config = dict(
    activation='gelu',
    tie_embeddings=False,
    init_std_qkv=0.0275,
    lr=0.00778,
)
Below are experts of layer 4 (counted from 0) of a mixture-of-experts language model. Rows are named router (the router's row for the expert), up (a neuron's input weights, with its number) and show model dimensions 0-95. Each number is 128 + 32 x the weight over its row's rms, rounded and kept within 0 to 255.
After each expert's rows: a language model's description of what the expert responds to; "gets" lists some tokens that make up at least twice as much of what it gets as of all text. This comes from a sample of Wikipedia text that the model never trained on. Tokens count by the router's weight.

# expert 10
router [111 177 185  74  90 136 123 122 113  95 141 138  76 107 126  91 161 155 120 130 126 155  84 153 103 135 137  98 164 122 109 103 134 184 124 123 189 124 144 141 115 109 118 109 124 108 198 106 134  70 116  70 219 122 166 129 148 130 150 147 178 166 120 156 165 100 181 124 141  82 112  73 114  47 100 167 125 113 122  75 188 151 138 119 103 139 107 103 192 130 139 107 140 146 104  98]
up0 [171  77 127 157 158 146 150 108  60 143 159 126 134  72 102  85 118 104 145  92 123 211 111 114 150 135 163 179 161 116 128 145 121 159  89 207 190 130  98 140 128 137 148 117  97 161 147 148 107 134 103 132 124 124 182  71  97 160 116 114  86 105 143 167 147 133 152  66 187  78 120 134 102  73 118 115 193 142 169 103 133 120 121 109 177 117 110 158 118 132 159 167  95  76 108 112]
up1 [140 114  81 176 117 131  83 121 125 131  89 175  64 115 153 127 145  87 164 137 165  69 144 192 164 107 179 139 130 130 155 139 188 169  86 137 124 168 135  85  92  83 177 102 107 146 152 128 142 127 161 142 165 183  54 141 149  62 115 134  85 132 124 176 129 127 106 150  75 109 152 141 135 161 143 101 111 135 155 102 131 134 135 111 152  78 140 152 163 115 179 176 145 188 178 139]
Description: Sentence-ending punctuation. Periods and closing parentheses after words or numbers at sentence or item end, abbreviation dots like F.C., plus heading == marks.
gets: ".", ")", "is", "im", "ri", ")."

# expert 23
router [152 105  98 118 143 168 182  69 150 184 195 122  93  94  97 132 183 138 109 164  93 107 157 168  63 110 113 156 155 106  91 111  55 148 107  66 138 114  68 114 136 120  91  76 150 118 136 156 129 166 155 149 138 103 160 163 128 151  94 145 103 121 103 190 158 136  99 107 115 153 147 111 115 118 134 131  83  73 138 144 131 125 165 160 140 116 192 211  92 132 115 113 127  86 129 134]
up0 [164  97 133 130 161 143  90 160 107 133 158 194  77 142 126 108 179 123 161 123 120 175  95 105 103 152 180 157 117 127 136  78  67 123 223 175 136 136 149 165 167 106 103 123  69 163 106  99 179 180 149 160 101 120 192 131 173 192 144 172 154 122 136 140 114 169  99 100 153 128 100 109 151  95 163 129 123  68 155 151  79 140 145 116 132 115 123 134 143 114 199 137 135 139 138 135]
up1 [135 115 119 133 131 168 145 178  74 102 160 171  92 137 116  48 140  82  98 159 143  81 123 127 159 135 119 161 187 148 163 147 146 112 115 159 177 136 139 125 180 136 173 105 122 101 109 164  61 120 175 101 173  61  47 145 133  79  86  68 114 125  98 116 178 105 119 162 127 104 158 141 131 150  97 151 150 117 141 156 165  98 104 104 140 165 189 138 116 143 154 133 154 137 178 108]
Description: Dashes and colons. Hyphens, en dashes in scores and ranges like 6–4, colons after infobox field names like Media type:, and ampersands, slashes, plus signs.
gets: "-", ":", "–", "it", " –", "0"

# expert 3
router [ 63  98 158  97 139 125 112 127 158 138 152  94 162 159 161 162  76 138 185 106 104 148 183 109  88  88 117 177 153 150 128  93 145 111 161  91 111 144  86 114  68 128 131 116 161 114  91  96 132 139 166  98  63  95  94 142 155 181 167 118 167 121 146  92 158 122 138 134 104 165 173 135 122  49 150 196  92 123 141 161 153 130 113 137 102 126  62 143 135 114 107 143 180 193 108 159]
up0 [109 152 117 126 109  94 123 146 114  57  85  69 158 127  73 143 106 164 190 138 119 107 120 104 117 173 117  56  64 121 147  77 119 103 109 105 118 112 129 111 139 103  81 142 162 112 121 119 116 130  98 133 152 177 106 151  98 140 166 116 217 119 118  59 144 134 100 164 146 191 150 122 125  84 182 107 104 165 135  77 144 147  79 173 117  74  75  94 153 106 142 110 134 143 107 148]
up1 [148 165 142 175 105  74 152 133 109 159 132 189 106 115 197 170 110 156 170 159 165 114 117 120 120  98 141 122  82  73 141 107 145 155 161 148 211 153 134 118 125 108 142 137 158 116 117 151 146 161 178 128 117 188 106 102 116 122 160 135 225 153  82 126 154 147 118 103 113 159 174 101 164 131 143 179 142 186 126 119  73 164 148 119  89 122 102 130 147 119 166 144 124 200 161  86]
Description: Name-start letters. Single capital or consonant pieces beginning or inside proper names and acronyms, such as Zep-p-elin, the K of KU, the F of SANFL.
gets: "p", "C", "k", "P", "F", "w"

# expert 11
router [108 144 155  77 139 119  85 122  91 109  76 130 142 165 131 188  94 146 102 160 137 101 173 132 154 124  96 114 109 130 112 133 151  84 120  99  99 168 123 153 168 154 125 184 107 208 135  85 127 122  93 163 120 129 115 128 114  84  96 169 128 134 150 137 215 107  78 130  58 155 115 133 138  95 141 112 187 166 139 122 112 108 173 138  64 194  80 132  62 116 134 185 129 140 155 110]
up0 [168 123 122 103 156 135 132 126 119 147 133 111 138 174  68 127 115 122 116 137 115 140 195 137 151 156 160 130 124 167 179 150 158 135  78 155 146 154 159 203 155 113 198 193 101 177 111 117 130 124  95 131 189 199 132 205 123 125 144 107 113 141 134 124 180 129 123  76 118  77 122 164 159 101 141 156 188 111 123 112 143 156 186 113 138 135 186 126  52 172 152 118 128  95 122 110]
up1 [135 195  97  99 179 130 112  92 118 124 114 119 165 120  88 157 123 158 157 112 175 152 114 128 123  88 175 108  86 150 134 103 174 136 124 121  85  65 115 135 129 133 129 158 130 178 106 157 136 152 140 102 143  95  71 104 137 144  76 113 105 162 154 121 104 183  67 133  74  56 150 118 145 107 101 146  98 201 100 122 119 120 149 159 125 121 105  77 179 102 130 150 190 217 136  99]
Description: Copulas and at-pieces. Verbs was, is, are, were, and to, be, he, plus mid-word pieces like problem-at-ic, tom-at-o, J-ud-ges.
gets: " to", " was", " is", "at", "ad", " he"

# expert 14
router [100 140 165  77 150 127 121 128 178 212 137 161  88 107  97 103 165 108 104  86 176 159  49 121 169 117 137 131 115 221 187  99 120  47  71  75 126 157 108 116  91 161 139  77 108 175 152 119 127 174  92 129 128 110 113 128 164 149 140 147  74 132 113  95 115 126 127 131 109  75 131 105  81 141 114 136 127 161 117 111 176 166 102 145 141 139 126 113 105 125 164 109 150 139 151 111]
up0 [137 114 132 133  90 165 141 122 168  88 126  87 121  58 120  72 149  70 163  67 173 192  86 123 175 115 137 129 128 167 156 100 133 110 108  97 113 116 141 148 114 106 177  59 132 125 121 142 120 122 106 113 132 203 180  71 143 192 149  88  81  91 151 177 134 141 102 114 129 160 111 110 141 101 122 141  95 108 123 139 184  74 178 170 171 120 121  87 150 113 152 146 112  86 109 113]
up1 [160 138 113  97 158 106 103 119  99 161 153 159 151 135 176  89 141 160  64 127 114 237 102  90 106 172 196 173  93 120 130  97 178 157 139  40 163 125 130 104 116 120  77  88 133 171 113 120 102 135 124 136 118 110 108 171 167 116 129 170 170  69  85 112  82 132 134 143 121 108 138 114  83 116 125 128 167 137 143  88 139 188  65 124 124 118 115 108 147 101 127 163 167 124 138 139]
Description: Digits in numbers. Individual digits within numbers, years, dates and statistics, mostly in tables and sports records, such as 275, 2022, 67.
gets: "2", "1", "3", "4", "5", "6"

# expert 15
router [200  73 159 162 181 169  62 141  90 110 179 143 106 109 129  93 139 133 143 147 116 108 115 156 112  75 144 149 107 104 111 116 161  92 119 128 113 130 157 140 151  90 132  59 187  69 158 143 129 108 118 119 104 101 144  73 132  98 132  83 162 145 162 166  90 156 110 153  61 147 137 156 162 168 100 114 146 195  76 109 129 128 122  89 101 106 156 154 137  84 133 142 186 101 151 180]
up0 [ 93 130 171 176 113 122  83 109 116 136  79 133 109 180 173 137  97 131 166  64 127 185  83 124 165  90 108 109 102 130 129  81 126  97 114  85 119 150 112  94 116  58  97 156  76 181 133  97  64 139  84 129 101  93 156 111 123  81 115 105  93 109 113 136  57 114 163 102 102 160 161 158 162  87 108 219 155 117 166 167 114 101 123 122 132 119 149 116 117 126  85 157 145 162 114 130]
up1 [137  93 128 157 156 176 129 148  89 173 159 169 117 158  82  76 137 127  93 109 121 179 156 148 119  89 143 178 125 154 140 134 124  86 106 192 143 220 125 151 154  96 138 135 142 107 126 130 112 138  80 119 161 120 152 130 181 145 113 128 147 125 128 196 152 106 104 125 157 158 135 175 165 112  33 149 175 131 126 156 150 159 138 153  68 166 141 154  47 137 146 137 140 187 142 151]
Description: Commas and conjunctions. Commas after dates, places and clauses, as in July 8, and Indianapolis, Indiana; also but, when, where, and time words like months.
gets: ",", "t", "e", " that", "),", " as"

# expert 21
router [133 162 123  86  81 149 132 121 133 117 111  71  84 139 104 138 161 118 113 111 136 129  44 139 113 138 157  96 148 126 172 116 124  85  68  91  90  97 113 137  68 125 105 112  91  79  85 163 132 174 167 151 114  80  84 148 171 166  98 158 139 123 193  53 131 121 139 125 135 163 165 111  86 115 100 117  74 111 126 137 173 213  66 143 122 132 144 101 142 138 172 131 154 151 120 151]
up0 [158 177 111  73 117 100  82  95 100 138 167 147 134 166 101 100  96 124  90 143 129 181 168 150  93 126 123 151  86 188 110 147 164 118 157 153 117 196 126  69 170 134 135 139 110 162 131 176 146  96 168 134  94 122 156 111 137  49  92 117 167  67  89  91 136 112 173 163 159 159  97 161 142 130  95  32 116 115 102 150 128 146 107 118 192 154 146 149 120 132 134 139 109 144 102  94]
up1 [156 143 108 114 147 180 143 131 112 101 163 119 114 107 156 142 161 174 227  94 158 110 137 137 111 120 123 111 170 124 169  97 179 101  79 117 114 131 105 190  98 155 127  97  66 158  99  94 185 148  91  86  94  94  94 179 142 190 121 136 107  79 165 141 151 123 109 116 217 182 129 113 132 155 141 105 159 152  99 170 154 133 125  96 133 141 150 154 168 107 106  64 122 137 135 143]
Description: Digits in numbers. Single digits inside years, scores and measurements, as in 1973, 1996, 802.11, 7–6; also prefixes dep, occ, crit.
gets: "0", "1", "9", "8", "2", "7"

# expert 12
router [104 142 149 145 136 110  85 129  97  67 152 155 138  99 100 112 193 148 136  87  98 114 124 106  74 117 111 137 119 151  86 111 101 129 121 114 161 124 170 118 148  89 124 111 108 151  86 144 142 152 115 191 135 149 142 184  97 109 133 131  42 130 207 189 133 127 193 120 140 151 130 175 185 138  88  89  96  65 133 117 146 103 122 121 168 158 171 160  99 125  80 189  83 143  88 132]
up0 [166  82 154 107 155  96 165 155 121  90 106 154 136 150 127 172 190 143 192 107 193 121 117 139 133 155 165 116 189 136 207 123 142 153 129 150 142 159 220 112 161 129  93 165  96 158 119  90 128 135 103  99 136  82 118 127  88 142 151 156  96 123 126  57 140  95 149 156 214 156 150 167 127 123 130 175 122 128 108 109 180 159 120 182 136 106 135 131  88 148 159 147 158 119 113 114]
up1 [156 157 126 189 107 145 146 123 137 137 127 167 123 115 182 100 155 143 115  99 176 100 128 145 106 107 159 172 182 165 142 182 130 107 125 119 152 164 107 126 152 118 191 107 109 163 113 136  71 116 117 134 153 125 168 110 148  96 103  85  94 139 150 138  93 172  76 227 134 136 149 159 175 126  85 144 126 110 154 107 173 156  88 119 136 118 203 189 156 173 147 165 196  88 100 130]
Description: Prepositions after verbs. Prepositions such as in, by, with, on, at, from that follow a verb or comma, especially "Succeeded by", plus inner pieces like ig, un.
gets: " in", " by", " with", " for", " on", " as"

# expert 4
router [ 86 161 149  93 125  84 130  98 100 116 174 176 126 100 120 184 145 108  83 130 169 134 181 108 179 103 115  96 222  75 141 155 172 109 148 152 130 111  88 150  78 145 146 196 140 148 127  55  86 107 142 117 101  71 105 121 120 144 142 139 140 115 134 177  88 122 118 138 157 132 146 125 149 138  76  90 149  65 162 136 109 178 140 143  55 130 168 101 123 153 158 126 124 118 105 153]
up0 [108 171 109 140 109 103 100 154 163  87 113 138 132 173 146 162  93 123 143 108 171 136 172 170 120  48 132  75 105 181 161  86 188 137 105 128 107 129 167 112  82 157 107 103 146 112  81 163  97 124  70 118  94  95 128 131 153 142 131 164  83  74 119 146 149 148 116 115 168 126 140  85 132  88 123  52 145 139 206  46 102 129 135 140 134  85 151 152 134 156  96  71 108 120 135 126]
up1 [ 69 139  91 153 111 114 157 150 118 122  90 190 153 127 196 128 146 108 178 105 160  84 141 112 154 165 144 115  80 151 171 120  96 102 195 113 156 149 125 173 119 112 109  95 114 119 123 128  61 174 156  84  50 160 191  92 136 159 126  71  87  67 119 166 148 144 132 112  98 106  89 118 145 102 101 158  94 115  89 123 153 105  98 129 133 140 147  80 100 164 110 161 170 146 165 124]
Description: Vowel endings of names. Final vowel pieces of proper names and Latin or taxonomic words, such as Angela, Genus, Cressida, plus the words United, States, North.
gets: "a", "en", "o", "as", "ia", "us"

# expert 5
router [143 155 160 195 198 120 150  92  99 143  87 126 113 141 202  99  88  75 107 142 125 104 108 134 106 156 137 109 129 121 106  82 109 123 131 115  71 113 155  83  64 105 138 119 183 183 155  96 155 148 122 159 111 162  88 190  98 119 136  95 138 108  84 187 211 112 152 140 131  57 155 161 163 142 162 102 106 113 116 123 106 133 135 104  77  91  93 116  99 141 151 121 158 124 133 162]
up0 [115 186 141 143  74 144 119 113 171 116 157 124 153 194 110 106 142 120 148 147 117 165 131 176 160 145 104 155 136 113 144 133 146 144 145 150 164 146 121 113 154 101 166 103 104 116 133 119 129 211 212 169 111 110  92 126  89 112 172 140 120 181 125 200 154 118  53 145 133 129  81 142 115 134 115 101 152 134 113 106 111  88 216  59 116  86 180 163 131 159  95 109  90 122  87 139]
up1 [114  98 203 233 117 124  97 118  89 181 171 120  87 121 133 134 129 175 148 155 135 159 144 145 153  95  91 158 100 122 145 119 132 124 106 156 129 123 175 150  79 139 127  96 130 111 189 141  70  81 185 151 111  91 119 130 149 166 110 167 130 155 110 189 136 131 158 128 118 119 139 156 121 118 121  97  88 141 147 136  84 132 139 178 147 119 214 128 151 116 209 154 107  75 118 156]
Description: Table cell separators. Pipe characters between cells of wiki tables, especially after numbers or names; also name pieces like Mark-ov and country words like York.
gets: " |", "|", ";", "an", "n", " N"

# expert 9
router [127  99 103 164  69 174 189 102 150 134  76  57  87 150 113 133 132 149 117 144 151 114 111 126 178 113  89 101 103 155 154 137  92 153 118 114 130 155  77 108 159 129 157  95  71 165 135  96 178 122  83  87 142 120 139 115 123 188 177 108 117 102 153 118 156 102  55 122 143 152 143 132 145 105 111 171 160 153 163 127 183  91 151 152 153  81  88 156 150 150  77  79 107 198 119 100]
up0 [120 154 132 127  97 139 155 147 125 158 119  61 161 164 155 150 133 149 134 162 157 142 160  60 133 167 168 106 124 121 159 159 128 158 119  88 142 157 103  44 194 135 114 121  43 150 155 167 127 130 115 124 100 148 158 143 107 145  89 119  81 180 156 121 120 195 160 164 116 160 127 164 125 140 157 134  59  92  99 103 132 102 108 213 138 141 156 120 178 149 167  91 102 127  83 136]
up1 [107 158  98 127 135 163 113  73 157 126  83  54 140 167 107 136 132 160 105 154 192 108 109 162 175 180 129 127  86 147 132 138 141 113 114 111 109 165 154  95 172 148 121 143 101 131 190  96 110 107 110 109  83 165 139 127 160 160 120 142 143  79 155 145 116 129 140 151 149 164 187  92  68  94 199 129 142  82 139 110 145 164 133 179 169  69 121  88 108 157 114 152 122 222 137 139]
Description: Word-initial consonants. Word starts and second letters of words, often r after a first letter, such as en-r-aged, C-r-imthann, sc-rutinizes, and name starts like C-ollmus.
gets: "r", " C", " c", " b", "ab", " d"

# expert 18
router [ 94 134 114 146 146 161 124  97 164  60 102 105 116 143  88 146  69 110 121 152 134 103 153 111 178 154  97 176  86  85 107 165 195 145 158 117 102 112 179 140 127 153 112 108 107 170  92 137 129 127  87  86 136 154 167 154 150 145 164 128  74  83 189  94 112 101  93 131 105 139 145 137 164  45 194  99  75 145 101 134 103 174 121 111 157 113 160 165  89 159 142 129  80 165 103 145]
up0 [135 134 129 142 143 141 152 179 147 171  61 105 139 100 175 125 116 114 121 128 175 116 162 118 162 147  98 132 151 149 117 131 135 160 159  82 137  84 122 127 105 101 113 145 143 155 134 165 169 166  87 126  80 161 104  63 115  81  68 155 124 168 115 153  95 156 151 111 102  80 104 107 104 168 185 226 123 127 177 157 125  95 184 100 115 156 143 199 103 109 176 167 141  79 133 147]
up1 [136 155  88 126 120 195 127 160  62 143 142 146 108 120  74 127 138 195  75  99 118  92 169 131 130 197  91 142  90 121 130 115 157  96 140 174  86  90 134 127 146 206 173  94 164 145 145 118 134 141 119 132 169 153 164 173 152 113 120  91 111  96 136 106 152 119  79 129  99 122 122 136 131  69 166 134 158 186 176  90  86 124 114  84 102  43 121 133 154  87 121 146 117 167 137 117]
Description: Word-initial capital letters. Single capital or lowercase letters starting a name or word, such as B, S, R, L in Blanca, Turner, Riesener, murder.
gets: " S", " B", " M", " L", " R", " H"

# expert 13
router [103 156  94 145 184 127 140 162 133  83 127 180 131 125 105 113 144 160 166 106 137 123 109 156 201 118 102 148  80 162 179 162 100 193 133 123  62 109 161 127 160 136  99  98 132 101 151 107 103 133 110 156 152 141 109 137  97  99 198 121 122 162 139 143 173 100 104 105 103 144 125  90  83 141 185 147 158 101 161 131  80  65 145  99  89 102  76  99 172 143 129 113 120 121  29 142]
up0 [133 138  63  97 147 168 169 124  90 123 113 122 131 116 130 131 122 151 109 153 158  58 126 195 121 125  83 129 114 131 123 162 161 136  93  98 153  58 163 109 140 143 101 134  92  66 121  44  87 170  67 124 137 157 104 151 148 100  88 123 162 149 168  81 164 170 104 142 156 128 161  88  20 116 157 144 154 139 127 112 150 101 122 102 145  83 164 100 124 126 118 163 153 146 118  96]
up1 [174 124 153 132 159  70 141 179 131 114  89 143 130 109 151 136 135 183 176 148 125  90 114 102 109 111 166 167 117 122 149 112  75 112  80 125 158 127 104 130 105 104 189 110 113  84  98 154 104 171  65  77 176 151  95  74 151 106 118 140 107 138 126 170 156 144 172  84 112 148 119 123 105  86 205 147 227 139  92 154 115 132  89 143 124  86 135 121 143 110 146  49 158 124 135 132]
Description: Of and headers. The preposition of after nouns, as in complement of, care of; also heading markers ==, ===, opening quotes, and prefixes like con, pre.
gets: " of", " \"", "on", "==", " in", "==="

# expert 0
router [126  93 143  95  76 105 205 141 158  98 122 111 146 118 124 108 143 133 119  69 162  78 136  85 149  72 135 107 156 137  44  96 120 117 190 188 111 129 157  96 125 111 152 100 120  92  79 175 147 130 177 147  91 155 167  98 148 174 114 112 111  95 134 127  79 105 117 168 186 117  88 146 148 153 148  82 149 133 139 100 138 139 119 145 184 136 147 147 133 124 116  58 202 161 145 137]
up0 [215 141 127 155  93 144 154 165 115  98 127 200 134 137 163  95 121 151 145 157 141 131 158  93 126 123 102 104 145 121  67  98 110 115 184 153 156 148 144 197  59 106 157 110 175 131  85 146 129 172 205 116 151  81 147  83 138 165 107 124 117  95 116 182 106 145 169 138 146  90 161 139 151 105 149  99 124 172 181 185 118 163 114 161 110 125  70  94 178 129 146 145 143 136 118 125]
up1 [148 133 150 163 109 154 196 140  97 156 160 130 134 171  75 121 139 116 145  72 188 155 169 141 110 190  71 127 168 180  85 118  62 122 141 130  76 136 102 101 170 135 143 137  72 202  88 124 101 168 204 132 142 157 115 154 131 151  97  97 152 113 121 127 119 164  94 168 137  82 112 130 145  76 107 133 112 114 159 105 128  99 123 122 115 211 127  99 119 123 147 137 186 142 130 124]
Description: Capital letters in codes. Single capital letters and short pieces inside abbreviations, codes and names, such as party codes LD, designations 2006 RD, W3C.
gets: " K", " J", "D", "R", "A", "E"

# expert 20
router [148 111 134 144 111 133 157 139 135 167 165 126 168 156 122  99 154 106 155 126 135 112 123  85  84 143 172 120 183 118 144 174 167 126  81 161 160 100 101 137 111 115 132 127  94  93  80 142 136 111 104  62 112 131 108 123 105 123 131 167 101 160  94 135 144 175 120 114 174 133  38 119 153 228 151 101 122 143 115 111  73  77  64  94 159 214 167 143 125 165 129 132 102  72 121 141]
up0 [196 109  87 140  92 173 139 114 165 104 170 142  60 132 153  86 120 174 132  94 152 185 111 164 114 141 161 145 174 104 106 141  86 167 111 137 146 183 143  78 151 158 131 114 164 167  84  93 105  97 152 101 147 153 194 107 123  81 120 120 115 155 163 183 125 120  89 180 101 110  63  73 125  99 128 127 165 142 168 136 124 125 153 136 115 177 161 178 134 108 104 140 177  86 131 101]
up1 [ 77 147 111  62 125 131 163 119 111 142 146 168 118 144 104  98 121 158 159 113 120 104 197 116 150 148 121 201 133 141 146 168 162 126 119 162 151 113 128 143 134 168 100  92 174  62 102 197 157 128 122  54 178 120  94 112 108 117 127 155 125 110 124 116  90 106 166 151 211  81 191 177 102 134 142 162 150 142 184 130 157 113 161 118 141  86 154 117 134 171 119 165  66 128 152 136]
Description: Articles and determiners. The, a, an, his, this, its before a noun phrase, usually after a preposition or verb, plus inner pieces like el, est.
gets: " the", " a", " The", "el", "th", "est"

# expert 19
router [110 101 158 176  92  76 149 161 125 148 121 116 169  97 117 169 134 124 152 121 110 137 124 125 115 171 127 106 115 118 175 108 177 215 139 178 124 156  92 114 136  96  68 110 128 130 135 137 140 137 170 158  64  92 141 181  88 108 118 132 184 142 142 117 138  99 153 147 138 112 173  94 122 114 140  73 107 154 125  89 126  99  96 131 161  79 101  59 198 163  89 203 131 107  81  86]
up0 [133 194  57 175 128 130 156 136 209 117 116 148 102 121 134 139 140 137  98 127 169 164 162 157 167 164 128 118 150 162 130 131 126 158 159  67 159 146 100 184 125  80  97 161  93 123 124 132 127 142 132 138 120  74 110 160  74 102 184 183 165 126 114 182  63 138 118 185 185  97 200 177 130 137 188 144 109 137 126 163 117 148 116  89 167 105 147 115 133 147 141 137 132 137 159 122]
up1 [168 156 175  88 135 162 139 145 150 127 130 128 112 136 122 172 150 105 182 115  99 116 173 149  82 110 144 130  81 118 176 105 148  97 104  83  42 137 152 180 177  64 138 144 178 114 165 117 158 134 172 140 104 118 127 138 134 136 142 122 122 171 148 137 145 150 171 142  94 147 108 176 149 110 163 100 123 128 147 140 102 227 112 170  88  56 109  84 151 161 197 142 140 123 118 162]
Description: Word-final endings. Endings that complete names and words, such as Card-inal-s, Semif-inal-ists, tr-ue, le-ver; also closing quotes, New, University, American.
gets: "\"", "ian", "ion", " part", "if", "art"

# expert 8
router [121 135 113 124 138 145 114 164  80 102  88 127 103 102 120 173 120 156 104 147 172 148 171 162 121 107 117  85 115 118 143 106 141 167  73  85 163 110 137  83  49 110  91 162 163 118 100 130 133 132 163 158 120 165 128 165 188 127 157  96 137 176 103  56 126 167 176 164 147 159 112 144  85 121 165 114 120 107 118 166 145 103 120  97 176 140 111 170  71 158 103  26 100 157 157 152]
up0 [179 136  90 111 145 120 159 100  76  92  91 154 128 119 189 102  73 135 164 178 141 157 158  89  76 170 153  97 168 193  88 109  99 132 119  85 169 127 134 136 165 147 184 135 157  71  81 100 145  94 165 151 142 148 107 130 156 167 145 148 147 120 118  96 112 175 112 130 160  72 154 129 127 178 142 196 183 139 135 129 189 143 110 120 126 163 151 164 110 134 100 107 176 149 144  88]
up1 [113  96 107 124 117 124 157 168 130 144 109 133 103 185 100 161 135 126 161 159 131 137 169 179  98 133 111 199 157 160 124 142 100  92  47 155  93 175 199  86 115  68 118 118  76 104 125  71 145 117 124 140  85 139 175  83 180 129 144 127 181  98 163 144 169 132 156 131 126 124  89 120  92 161 142 129  97 112 165 125 125 183 124 184  91 150 200 100 167 145 141  87 100 135 147 138]
Description: Line breaks and fragments. Mostly line breaks in lists, tables and before headings, plus inner word pieces such as in, ub, up in Infinity, sin, submarine.
gets: "\n", "in", "|", "f", " F", "ens"

# expert 16
router [171 149 134 149  95 103 131  88 139 139 123  89 110 113  98 102 116 124 110 122  79 102 139 137  73 145 154  54  82 175 107 177 155 160 100 139  96 150 183 121 166 168 117 149 112  96 167 164 100 121 183 131 188  85 127 115 113 101 100 178 125  95  84 134 132 133 144  88 135 118  80 192 116 162 113 107 145 107 118 151 145 198 192 100 147 159  85 138 152  74 121 152  53 127 163 132]
up0 [ 93 104 109 109 160 185 148 137 103 104 181 110 137 159  73 106 172  68 161 112 103 149 138 106 100 145 130 173 144 152 112  71 123 136 103 127 193 119 182 143 126 128 137 188 168 115 175 136 131 142 125 174 134 155  81  83 169  90 135 143  74 170  77 143 164 136 132  88 193 143  94 142 128 175 137 150  97  95 129  99 148 146 129 170 147 169  94 153  93 114 185 108  99 143 169 187]
up1 [ 53  86 126 108  95 120 129  89  73  72 114  93 137 169 107 154 126 120 114  94 134 141 181 174 103 125 190 115 119 118 126 114  80 141 101 151 170  74 158 156 166 134 124 108 124 130 161 183 118 214  68 143 116 109 141 137 142 140  89 115 120 126  94 158 173 158 138 130 128  77 106 150 138  99  58 114 135 183 148 113  78 119 173 108 113  95 133  63 106  86 149 135  98 176 103 129]
Description: Conjunctions and word middles. The conjunctions and, or, plus word-internal pieces such as -ed, c, or in transcript, contributor, Succeeded.
gets: " and", "ed", "or", "c", " f", " or"

# expert 6
router [161 143  84  96 195  88 138 141 175 157  72 141 189 128 162 120 159  69 105 108 144 157  95  78 209 146 142 164 108  84 135  83  56 141 131 133 143 144  96 157 152 157 151 133 205 168 124 133 127  90 117 183 157 159 175  94 114  53 162 119 153 152 151  85 124  80 123 100 121 120 115 115 155 129 110 109 108 100 152 111 110 176 102 155 152 133 126 123 100 126 123 120 109 123  73 118]
up0 [141 137  60  78 146 168 161 100 141 142 150 122  71 156 113  83 118 106 143 108 152 183  99 148 171  84  99 127 106 121 126  93 126 127 157 141 162 167 107 162  81 149 144 108 118 128  85 157 128 144 179 199  95 116 154 173 127 143  64 110 123  96  79  87 172 156 158 127 135 119 134 103 158 113 184  86  93 135 162  82 107 149 108 143 148 142 122 121 208 125 137 171 160  65  73 161]
up1 [125 148 170 122 199 167 117  94 155 145 148  52 196 147 122 159 116 116  73 117 160 196 182 144 155 141 113 127  89 141  94 109 112 149 170 134 163 127 209 196 120 123 155 173  89 136 205 131 111 122 113 133 165 170 145 124 147 121 188 147 126 123 117 184 127 167 168 111 132 120 143 133 113 177 138 131 108 134 100 142 141 133 115 170 127 107 105 138 103 165 168  83 146 186  96 131]
Description: Mid-word syllables, capitals. Syllables like ar, ir, am and final -y inside names and words, such as edaravone, economy, plus word-initial capitals such as A, I, U.
gets: "y", "ar", "al", "ur", "ir", "am"

# expert 7
router [ 95  51 131 126 104 140 125 137 183  97 125 119 182 138 119 228  63 125  91 156 134 160 139 153  91 103 107 151 147 131 129 180 145 107 118 146 177 100 122  90 169 154  91 127 178 105 198  77 150 108  95 142  90 129 155  75 158 132 138 147  82 160 128  94 108 132 138  95 146 122 152  94  51  80 140 161 162  96 141 116 109 146 143 121 130 102  88 150 133 117 192  97  92 114 133 154]
up0 [116 116 148  97 106 160 143 149 120 182 133 158  73 134  63 146 179  80 178 172  96 124 113 153 165  96 122 163 142 160 114 157  97 119 119 163 124  92 140  63 135  84 135 107 163 142  87  99 112 156 132 156 121 120 145 163 111  97 193 206 102 136 103 145 112 199 183 145 218 130 162 108 120 152 177 103 105  72 134  93 136 178  98 125 103 117 141 164 108 100 106 138 133 119 115 112]
up1 [123  83 109 191 121 172  91 167  68 104 158 134 113 146 124 139 117 154 112 107 109 148 101  99 103 140 176 177  81 102 121 113 118 119 101 170 186 116 105 105 131 144 163 115 112 142 125  97  84 115 134  98 133  54 151 124 204 100 104  88  90 134 121 149 150 179 195  99 143 112  76 145  90  80 128 140 133 114 185 119 112 187 138 188  62  78 153 125 155 154 104 150 138 129 158 154]
Description: Parentheses and m-pieces. Opening parentheses before glosses or codes, as in Palmitic (C16, plus pieces after Al like Al-m-ost, Al-m-aty, and superscript marks.
gets: " (", "s", "m", "'", "g", "re"

# expert 2
router [103 139  58 213 144  97 109  90 141 175 119 139  91  93 182 126 165 124 105 109 137 136 176 151 123 132 167 122 108 172 132 128 138  98 123 134 194 164 153 108 178 128 105 139 102 156 119 119 132 100 124 107 151 132 122  90 153 172 107 167 134 109 102  67  89 146 139 129 121 126 150  72  98 182 107 137  94 101 131 132 183 100 122 144  64 122 170  96 192 144 112 117 117  73 198  63]
up0 [ 51 122 117  92 128 131 127 170 145 184  78 106 181 138 120 101 119 146 158 146 153 116 144  88  98  93  98 117 119 152 112 156 141 176 174  63 160  55 163 128 123 137 178  92 122 145 106  71 107 136  70 158 172 178 148 127 171 149 101 145 149 161 141 133 135 109  90  55  36 148 142 116 144 112 159 106 118 152 137 139 100 116 123 170 167 145 153  97 159  95 129  84 163 123 141 112]
up1 [111 100 181 133 174 130 160 173  77 148  88 178 140 165 112 101 119 127 160 142 168  74 149 127 106 146 156 133 162  89  79 144 162 135 145 178 183 119 150 102  79 142  93 116  73 153  84 153 169 120 145 130 147 187 137 122  94 144 116  89 157 115 139 185 175 116 115 109 144 158 178 111 137  91 177 142  81  57 152 138 149 133 136 178 132  74 139 101 132 115 140 209 126 146 166 130]
Description: Suffixes closing words. Word-final suffixes ending a noun, adjective or verb, such as -ing, -ants, -ation, -ity, plus % and ° after numbers.
gets: "ing", "es", "ic", "ers", "s", "%"